config.yaml
hidden_act: "swiglu"
routed_scale: 1.0
optimizer: "adamw"
train_tokens: 312100000
Below are experts of layer 3 (counted from 0) of a mixture-of-experts language model. Rows are named router (the router's row for the expert), gate (a neuron's input weights, with its number), up (a neuron's input weights, with its number), down (a neuron's output weights, with its number) and show model dimensions 0-255. Each number is 200 + 40 x the weight over its row's rms, rounded and kept within 0 to 999.
Before each expert's rows: a language model's description of what the expert responds to. This comes from a sample of Wikipedia text that the model never trained on.

# expert 42
It responds to: Nouns and suffixes about film, music, publishing and awards, such as film, album, song, production, -ation, -ing in Publishing.
router,160,222,213,222,151,265,230,202,320,166,148,196,192,216,106,151,206,154,177,208,172,204,196,218,263,182,173,164,187,153,201,165,186,158,249,161,167,130,101,199,207,269,199,173,181,173,220,301,211,176,162,174,140,228,121,165,239,274,242,202,166,173,151,253,120,246,207,194,230,192,194,160,179,149,246,190,208,205,209,228,249,223,183,170,290,188,220,188,202,174,258,205,178,147,197,225,163,148,219,175,200,164,216,225,282,156,238,227,151,161,146,177,258,230,207,204,183,205,110,183,194,99,195,212,147,187,179,220,206,146,216,243,230,239,183,132,254,248,145,196,123,187,238,189,237,223,230,219,260,178,212,230,199,246,223,249,247,243,185,225,205,216,194,206,176,143,204,183,149,244,213,217,196,174,192,249,222,198,184,201,176,201,202,226,265,131,159,190,252,201,197,231,204,222,242,253,192,198,205,262,175,196,220,217,259,196,220,232,176,230,159,199,210,173,280,167,219,157,139,290,202,244,267,91,211,181,109,247,169,162,183,149,223,254,268,265,212,206,182,162,172,280,223,189,181,182,189,136,191,233,163,126,216,146,167,272
gate0,181,231,177,163,181,224,194,298,198,207,165,223,296,218,217,181,277,193,212,170,244,169,279,214,272,259,143,180,177,171,103,176,160,192,209,175,236,165,238,144,180,220,266,139,272,266,258,219,129,158,185,211,142,180,206,183,178,199,126,260,197,140,108,195,225,262,181,186,286,174,177,200,201,174,137,183,201,154,266,255,219,207,215,221,213,190,248,246,195,242,187,209,201,160,248,316,183,152,176,236,258,156,225,165,201,217,273,191,197,189,178,216,246,162,156,267,166,178,227,199,156,159,191,227,151,158,267,111,141,169,185,207,285,195,197,194,190,170,169,206,169,209,184,154,262,246,216,211,203,223,145,157,220,275,197,219,279,252,202,234,207,194,204,205,274,173,200,123,214,234,204,153,215,127,284,216,147,152,191,193,143,217,242,261,270,225,230,205,203,199,149,159,174,190,232,182,164,237,187,244,205,288,152,193,171,216,183,213,154,254,131,224,155,219,196,237,223,201,235,161,151,189,224,252,218,140,203,177,198,206,153,184,228,170,188,268,200,212,154,158,186,165,193,224,236,208,244,217,164,243,265,179,205,200,195,154
up0,290,217,149,230,143,193,225,241,178,204,188,162,236,219,150,180,219,224,213,174,212,143,189,245,122,226,155,201,270,221,191,174,213,190,238,240,160,133,200,197,226,236,207,175,259,302,201,209,243,148,257,259,173,170,299,216,222,206,138,267,188,171,231,226,160,213,195,169,245,222,193,201,155,168,227,115,258,193,198,272,162,221,245,145,158,205,252,207,194,200,188,202,132,178,284,203,173,229,156,222,246,185,272,161,202,218,297,231,209,205,185,211,216,171,193,258,182,231,188,199,175,161,207,190,228,139,172,220,186,216,201,299,194,196,164,189,206,206,177,128,191,270,151,227,52,245,211,214,131,163,186,188,207,214,191,220,169,216,155,219,228,93,219,194,216,249,207,134,66,196,184,120,139,195,178,253,200,185,305,236,208,232,165,297,228,201,200,205,176,238,190,222,197,250,206,264,211,245,200,168,146,196,214,215,169,152,225,198,185,215,150,230,199,212,135,238,189,216,248,145,229,205,174,170,154,121,234,156,178,179,154,194,208,203,175,160,189,235,187,212,130,210,216,182,249,257,212,251,228,211,153,180,220,163,260,197
down0,237,235,132,221,239,183,221,261,168,194,215,142,163,251,84,219,241,166,200,173,153,131,189,132,143,278,203,147,168,204,210,203,191,216,239,78,172,172,257,155,171,203,244,226,138,239,191,194,242,209,219,292,120,172,192,173,248,216,214,193,177,169,132,223,249,269,142,198,194,142,224,210,195,195,209,183,224,209,245,241,209,276,143,276,208,253,180,198,223,202,275,195,212,218,124,231,201,155,174,219,195,155,165,232,140,185,152,229,145,216,168,169,200,203,210,198,293,145,205,191,152,78,247,194,234,184,260,204,243,265,163,212,292,189,257,220,150,167,195,269,188,335,189,210,212,201,267,171,161,209,191,117,220,266,185,217,244,189,203,203,195,168,169,161,141,217,262,245,204,227,200,241,177,187,242,238,188,221,217,207,192,167,214,220,232,236,201,197,244,168,168,226,110,227,182,175,225,211,172,192,219,206,159,175,249,148,198,264,238,242,190,213,161,203,228,220,245,260,158,197,153,211,168,236,231,215,221,217,190,211,227,267,168,152,265,267,238,213,162,178,171,231,142,224,179,229,219,202,187,209,152,167,196,205,255,160

# expert 18
It responds to: Verbs and nouns after he, she, was or his in biographies, such as worked, born, served, played, released, located.
router,165,257,261,195,175,205,255,238,150,224,195,229,217,216,165,238,311,113,221,261,190,178,166,188,292,262,200,189,194,211,244,180,168,179,237,169,206,71,193,209,242,228,163,212,192,186,219,245,158,249,257,260,195,189,160,146,210,230,256,138,212,177,259,214,201,161,167,217,103,141,172,237,202,196,205,144,195,199,251,281,277,212,186,177,249,273,176,151,197,177,217,205,193,224,149,136,200,157,158,160,221,180,234,245,211,258,198,238,128,142,176,195,254,181,226,143,253,141,119,161,160,206,164,158,215,208,234,264,240,312,209,187,142,199,229,185,229,254,147,255,201,245,248,206,195,176,228,150,254,183,251,179,209,226,234,180,262,218,202,210,212,310,189,259,178,225,190,292,222,216,200,213,205,220,209,208,217,170,188,194,207,211,194,209,245,150,213,164,165,213,185,224,201,196,210,207,246,148,155,248,180,250,227,190,210,192,257,207,227,163,243,233,160,229,208,195,233,203,201,256,229,170,234,173,143,164,118,161,159,141,227,146,223,249,274,242,172,185,230,189,172,232,256,147,153,159,202,208,191,180,112,139,165,162,232,156
gate0,255,274,166,186,190,199,223,262,193,78,187,225,169,190,183,244,166,150,238,218,185,203,208,168,170,247,191,228,161,149,196,181,204,208,197,163,163,186,195,137,151,222,204,203,283,180,230,241,190,131,252,225,113,191,142,132,158,242,186,147,159,184,185,186,220,246,175,187,223,209,105,193,173,258,248,199,234,159,248,130,216,192,160,137,213,234,253,214,235,141,166,183,226,254,177,264,221,150,242,202,219,209,235,212,172,135,133,307,198,259,202,150,244,182,204,171,236,256,172,156,180,219,125,148,175,211,250,222,187,199,165,316,181,249,221,181,252,181,170,132,174,241,210,216,195,191,234,172,224,155,227,195,148,150,250,172,206,247,252,206,214,196,219,230,137,234,208,184,179,228,251,176,222,224,197,163,273,248,214,191,148,208,186,248,199,179,153,210,231,214,251,210,253,254,216,188,127,155,140,249,181,137,216,308,222,121,223,245,223,212,198,154,173,143,203,245,214,186,178,226,242,226,289,121,148,175,198,192,201,246,145,175,197,169,171,215,247,218,131,249,140,184,236,234,206,240,202,176,195,217,157,227,138,245,252,146
up0,258,173,157,260,272,213,230,237,174,186,178,214,248,236,124,248,223,138,204,183,230,211,221,125,139,240,189,157,251,133,187,174,172,239,201,250,168,204,207,218,187,188,163,154,203,183,172,237,306,175,183,231,167,172,194,248,192,192,246,189,223,203,160,202,196,173,229,222,201,179,184,172,120,210,202,214,136,227,246,201,177,235,193,193,138,213,169,192,190,239,189,219,242,321,222,300,194,236,184,203,168,192,218,220,182,107,205,224,165,165,146,186,206,226,285,276,110,236,208,193,224,244,190,110,192,180,140,237,223,234,114,238,177,232,255,203,181,196,199,159,192,184,235,256,163,238,164,252,194,208,163,289,177,139,198,163,201,215,205,193,200,222,239,207,167,167,185,128,323,175,166,211,211,214,169,235,217,199,181,166,236,188,171,235,205,173,193,208,266,192,194,153,117,200,160,110,197,148,112,146,158,237,249,232,241,130,177,207,138,274,236,254,256,242,281,219,181,143,226,202,245,146,184,161,199,187,228,167,192,208,201,212,209,244,201,245,183,194,245,236,140,133,220,206,255,184,162,168,181,221,176,190,234,130,113,247
down0,160,164,204,271,228,157,253,206,216,171,153,206,215,185,201,222,262,232,139,203,209,201,163,262,206,121,186,117,202,192,180,282,168,238,146,238,229,193,222,212,234,240,183,183,135,199,207,176,231,220,195,152,185,202,171,188,149,172,188,232,172,176,180,178,153,263,164,224,167,243,185,233,227,181,143,216,186,200,195,237,103,186,211,187,254,227,188,173,211,194,133,250,169,226,77,216,250,179,184,226,184,217,213,158,128,276,120,153,218,180,165,260,224,177,212,254,225,233,185,236,208,208,155,206,196,274,230,162,204,213,250,214,240,208,240,234,208,154,216,229,312,194,186,216,191,264,223,198,145,258,185,146,162,188,93,232,171,246,184,222,164,112,140,158,221,203,191,254,140,200,134,216,164,207,257,172,201,249,230,217,202,194,185,186,217,176,220,155,216,179,168,177,204,200,127,207,195,245,191,139,209,194,86,193,175,102,173,211,210,257,193,195,176,237,202,187,172,177,157,272,147,154,86,227,174,182,200,216,245,208,230,238,183,208,257,285,213,224,216,187,161,171,260,233,252,188,49,161,219,200,175,160,199,218,194,138

# expert 34
It responds to: Nouns of time and portion after the or a, such as time, day, year, season, part, end, later.
router,255,248,180,169,215,217,212,243,312,231,289,94,160,198,307,243,231,139,236,257,179,159,188,176,246,180,151,164,190,223,233,218,188,223,204,169,199,210,126,195,157,257,233,190,115,245,255,193,233,267,271,200,172,238,207,260,227,236,204,167,154,188,219,201,245,244,185,242,202,168,204,166,204,224,185,191,219,210,194,224,217,176,220,177,211,209,205,217,201,212,254,196,147,225,204,215,202,160,244,252,159,259,206,223,187,217,195,244,188,244,121,200,272,246,223,153,228,209,157,186,125,246,197,168,164,204,243,128,206,184,264,230,242,225,182,156,141,222,239,245,223,243,178,153,150,188,235,200,222,92,183,142,205,163,234,129,193,233,193,170,223,223,264,177,148,253,205,220,215,222,262,154,161,217,192,219,123,227,210,216,238,181,101,244,176,173,170,270,163,251,171,230,243,197,163,235,177,224,204,267,235,220,130,190,212,126,176,201,189,197,161,142,234,253,181,101,236,138,158,193,215,209,187,222,103,139,169,207,177,165,190,161,168,168,184,199,159,132,227,91,235,236,217,202,158,174,186,177,201,209,200,285,180,151,196,158
gate0,230,204,186,232,216,181,147,250,235,225,161,240,178,182,177,216,196,227,201,164,212,229,117,271,227,245,104,173,170,177,190,212,202,180,228,184,234,197,214,178,187,190,163,172,179,164,202,170,137,159,243,247,172,206,101,224,139,187,189,230,188,261,198,160,131,194,211,176,171,152,133,210,281,153,115,210,228,216,219,253,163,214,196,166,202,227,170,221,224,175,196,179,163,77,160,225,219,159,179,190,230,233,285,217,53,218,145,239,146,211,248,229,185,178,169,248,184,212,185,235,199,231,201,178,144,206,185,242,175,182,237,214,211,116,178,153,251,179,210,223,174,220,182,255,183,187,230,259,189,152,155,154,203,240,196,233,244,180,133,217,188,202,189,171,141,270,190,153,143,249,193,146,162,154,196,216,202,125,244,291,132,204,260,198,163,233,156,229,158,208,183,132,211,176,205,178,148,135,187,212,268,246,126,203,258,174,176,190,123,225,215,210,220,267,266,187,157,213,214,231,138,194,246,180,207,239,170,152,165,187,156,254,222,214,173,180,173,210,156,161,175,142,275,128,261,151,246,233,222,166,231,156,247,231,217,288
up0,217,223,156,170,163,187,213,204,202,191,231,215,199,215,170,201,228,248,129,170,242,162,172,160,232,205,230,212,242,201,193,198,188,156,199,182,137,139,252,184,86,257,285,164,177,224,183,199,165,235,206,196,173,208,137,196,182,202,216,172,171,198,195,203,124,153,147,193,194,237,138,180,198,200,137,233,215,262,179,270,179,271,277,184,167,214,210,237,196,183,170,203,230,133,225,209,210,221,252,131,162,113,197,161,209,170,207,193,197,184,216,192,209,173,154,285,205,257,222,202,160,172,174,195,132,108,169,226,221,182,279,185,215,152,177,133,186,183,204,168,120,198,251,145,130,173,208,219,211,203,228,245,218,228,252,211,233,212,184,171,219,324,157,166,156,190,213,234,203,246,102,185,254,221,162,177,206,179,186,157,238,265,178,243,130,241,150,164,181,134,250,238,195,216,217,235,208,182,143,196,172,247,203,174,164,177,242,208,242,242,224,218,167,246,256,226,100,274,186,250,250,216,251,141,175,195,145,209,224,163,111,175,183,278,238,164,235,221,228,174,174,169,213,136,139,179,225,139,179,164,226,147,144,172,318,155
down0,177,170,245,210,232,181,203,152,209,149,216,170,166,149,198,173,149,221,127,238,115,140,154,207,211,208,186,232,227,220,124,273,169,238,238,215,179,210,237,241,161,218,270,207,224,190,192,166,269,185,207,221,175,237,108,206,182,183,252,147,158,160,263,214,121,193,212,186,216,270,150,230,158,229,179,204,251,241,200,109,120,198,243,268,227,142,205,269,149,197,242,186,271,105,174,189,223,181,193,229,128,141,187,205,252,210,248,252,232,190,201,224,262,198,220,232,243,229,243,222,187,237,187,247,215,161,236,223,223,170,212,208,166,210,152,306,162,144,281,126,188,183,203,115,210,180,227,217,153,163,175,195,193,216,185,196,174,258,186,260,264,256,191,192,146,174,157,151,201,181,206,170,176,199,163,179,211,204,206,191,207,200,244,146,151,192,102,169,241,193,203,216,251,198,227,244,161,215,223,167,248,199,205,159,204,235,250,213,258,269,237,232,176,209,210,309,239,189,234,215,129,157,174,177,203,179,173,264,194,202,213,198,200,226,120,188,134,209,182,264,153,200,115,230,244,177,261,174,208,116,162,130,156,183,195,152